config = dict(
    d_shared_expert=64,
    balance_loss=0.00147,
    positions='rope',
    qk_norm=True,
    optimizer='adam_hyperball',
    seq_len=256,
)
Below are experts of layer 7 (counted from 0) of a mixture-of-experts language model. Rows are named router (the router's row for the expert) and show model dimensions 0-191. Each number is 500 + 50 x the weight over its row's rms, rounded and kept within 0 to 999. Numbers have three digits each.
After each expert's rows: a language model's description of what the expert responds to; "comes before" lists some tokens at least twice as common just after its tokens as in all text. This comes from a sample of Wikipedia text that the model never trained on. Tokens count by the router's weight.

# expert 29
router:455484606463468393478478476571534472458483499464485469608484568488630475451531556608495509503459515490511503424455455540597510380461422495482529513403486518525536518550564511458589521391444509550490506447454410541444576508488539485528531604653678453513421571427486471435497360450492508601515538500501513473401515580542486523510500467477511492514572451548440526585447579522507466489503499497463490561530521575450495454432502568548537514520473453444464553474488445568484494437535558542487538448502504526532520500459551536514500436521460472520494482474463471536451473543488503506
Day numbers, Spanish names
comes before: ",", ".", "–", " by", " that", " \""

# expert 25
router:461547525491529456422475480588518430529535476516453527444560506516522463510484562518508613509520554502517456490496437554555553540489489443577594554499551509503533528521514412445459456438576524490492426421412478512543539541396502488427416473463564470485523450511463419498452566490516475566509492513552479343499428526494542530476528453466540495530580540562493457608499525573568408452523462452492488640589504536567496389521491536543617463442476496492470533464548524545583393492471543547524519474406577493468504506486419438545568453411492449535534490367518533489524493534508451457
Citation and statute numbers
comes before: ",", " (", ".", "–", ")", "″"

# expert 24
router:485580466458568534524473524605446496523419579468517532515561556529556498532510424545418543517497594507490508561452462487568511451437438527579512505448565434422552480563547534503562504458530465552570401503383382538529537534419577431453462481535552457500443407585453371462544498542519543571458509486496476457450478556488570544391449491563496544570582513492505537537522543472455551423575520552525475578595497467511492403419516490471454532523558459514380493491567435495617527498511522555494499387537524513449548517462540439518455476539534490505527501468515536544462520507527459483
Sentence ends in quotes
comes before: " |", " He", " I", " The", "\"", " It"

# expert 16
router:469559483494558436478526619537454553521451572550428477500601648461499493447484524551496499504545575455494463444433442546482627426423522481538527521426487516477506518528483512578506481486514499482533520484498505508471470552531466484503451571569565459457469467463480427506542414550473466598520464471478445466480510572533535465444488476541509566551514523571487400616483564633532488418584484473527426522539560485535446569499466522518575554479566454616432611470504516509472501488522497540516530505522557531614457425505467488508422447545447407478593528390451469542474482546563458551
Wiki section headings
comes before: "\n", " Sher", "ir", "man", "E", "ee"

# expert 63
router:514530543479510448458535563612451481515400484527419464456508503550519512441524493587528424573510492476509349497542428512532463427487482507560444512487575512467483475505549478522471554547623521475522476374450494498521511550463493439513450548478520370528454447528418488434535448550404565584499513524546555473384560447431507537436531555482461537573531555507500508563412584552495484496546491483452507540566532619562504447466557498576485515430459469498440541591564506516508481431545525542528486459423421495473580457497542509518510494457431422482478521460401518496598533554571443451
Narrative sentence periods
comes before: "\n", " The", " In", " He", " This", " It"

# expert 2
router:507652549474551545533528597525450496483483470553528513524477529437540509507468542511453542512513580461458448513476422480468427458450469446474505509531474547489569487491483493556575530396483477457527459410494463431554540506537538501444469537584498426460518484477527503506574464461482468554490361522568417488524463488452547602360501531580468539546443548576471539558478567556561523396519535490418466467578639490476497491506453503640546494455578534510523525491426444552493522448561444500551511428465495478571439568397552482518519431426473511592528473435433495461521477551523482448
Election table cells
comes before: " |", ".", "fit", "ly", " Conservative", " details"

# expert 47
router:485564496411510388367480582515571426477473490541454510490531494423526512546495527516489523479555496496511528465538436512558544485461470421609479542543532538530546585478512495516440569457473449485470468392430554455538576565526539456587494503529579437539509506539469526464555507466442410531505496588492525446563601569440538542492571450517501457478509491457385457620495517487521619520504448486515394485558534460582510424431470489490510436428533479485464430514418526636491459511495569505501532425486557575559587516468510569405452468503467389552516507466524491488486485555474504459
Closing brackets, headings
comes before: "\n", " is", " was", " that", " first", "alem"

# expert 20
router:457585472369521430438526497547500475556427570493423447483518502479593416483525530533461468597505568529503506423538396518565413405491501480553504450369452500455457520489480486496532469517599476498545438424386486537508566558489467489510472571453486439513481468495484402490588438550454458583487563528493449434404479508449460555450463509538523511559483504597413466621500571535494594460500407523476542489568610572492440495527486510476518516389508476474450513500532513561459500497558506496510555515483560551540481495460576490484435491423498462536515469493409449527565437533474469433
Sentence-ending periods
comes before: "\n", " The", " He", " In", " It", " This"

# expert 57
router:515544490524513463483477555468553569605449510579360393436573488458521518521543555475567589559511607439492508564516442422490475485474501424533458469482601480544519529493488482541574538462651533401525496437407457577610456531485531498460499537540514481523505473521445464483535404526568486474543457592487582465464471589517503492537457446596487519594547571588472469471489500484515501494505502511491530547499589539620522447441537500576551482503480417582419569512466462446460460496475456559425574477515474549514467463469495499494531428538518406547449459434471484463519535480508450446
Asian name syllables
comes before: "\n", "i", "j", "z", "h", "o"

# expert 42
router:468524493452473406414503557475517492615489537499527470376539561435566418383469525472556581477552455529527394522501470574522459524518514502514509487516476505442481552538527442521443502447547487521454457554477513493523504600395537477441531589535524445492502577666451494539542507538416514531444478573581496452516492510461436443496480563589472525524590533477515509551519505469576544485529450508440541523554494515521547443401504455527526407478554504480368538499520511506534463557477485585503597478491540458531496387438564443492484470521489501512541420427453562499533438560536447374
Sentence-final punctuation
comes before: "\n", " The", " It", " and", " In", " This"

# expert 55
router:458628528459526371529467476544455507552454513550508436514468582469568485528576549544463516520525532504498496488450512567557454467464527416541449572397493473468539500478498487530553462513534386500520504445490449473496549544479536418450458534540557508501576462518472543523517486481476446569467410515491513498535533433504581579496509494586526505472484537531523547605533577548595516443472472449400499513527543446514434484426499603423542452415548464480513510535426458568485432442484484445570491596471490501550435435431516564488498438421458485628466595493502604598518535601562476432
Years in dates
comes before: ",", "–", ")", ".", " |", "),"

# expert 6
router:424570567490560403402443491479528538501480535577397483481508485435505516492464638537468524565524489471467439492449480509467506470400449425559445533447612503466540542510590535562537465475545499454581410388487433514600529515501502427455517512492574453439521451518428452548561525525518454551405472552533454417419455483563544548519496500570555484517625508565489501509526522506496462522449512564458471507524570482426565589452533480461476499451465459515486459488430516558471531476532580557505602502478498535547429464411514536534480513403461453542589578489441526553579491431494461544
Verbs and their endings
comes before: " the", " a", " his", " been", " her", " to"

# expert 38
router:494492576513533413410431558612505427529465559537480435461500583482526501422577577563593563531504531476448432480498397508462520460510483469553378618476508523544505524501517465535473491456525506500569468457467508516522546554449582527470426571534565483429499481564425510492529482517467530542511481539483475458423474495493556514408554470511486520508471498550395387541508500534538562495537447542483460439526536512526520457426521538542503457485521487484412506483456474541588421574476521612512493588395452502610516492453436471451423470518509438457594431471463630535577446563545445471
List commas
comes before: " and", " which", " including", " but", " the", " who"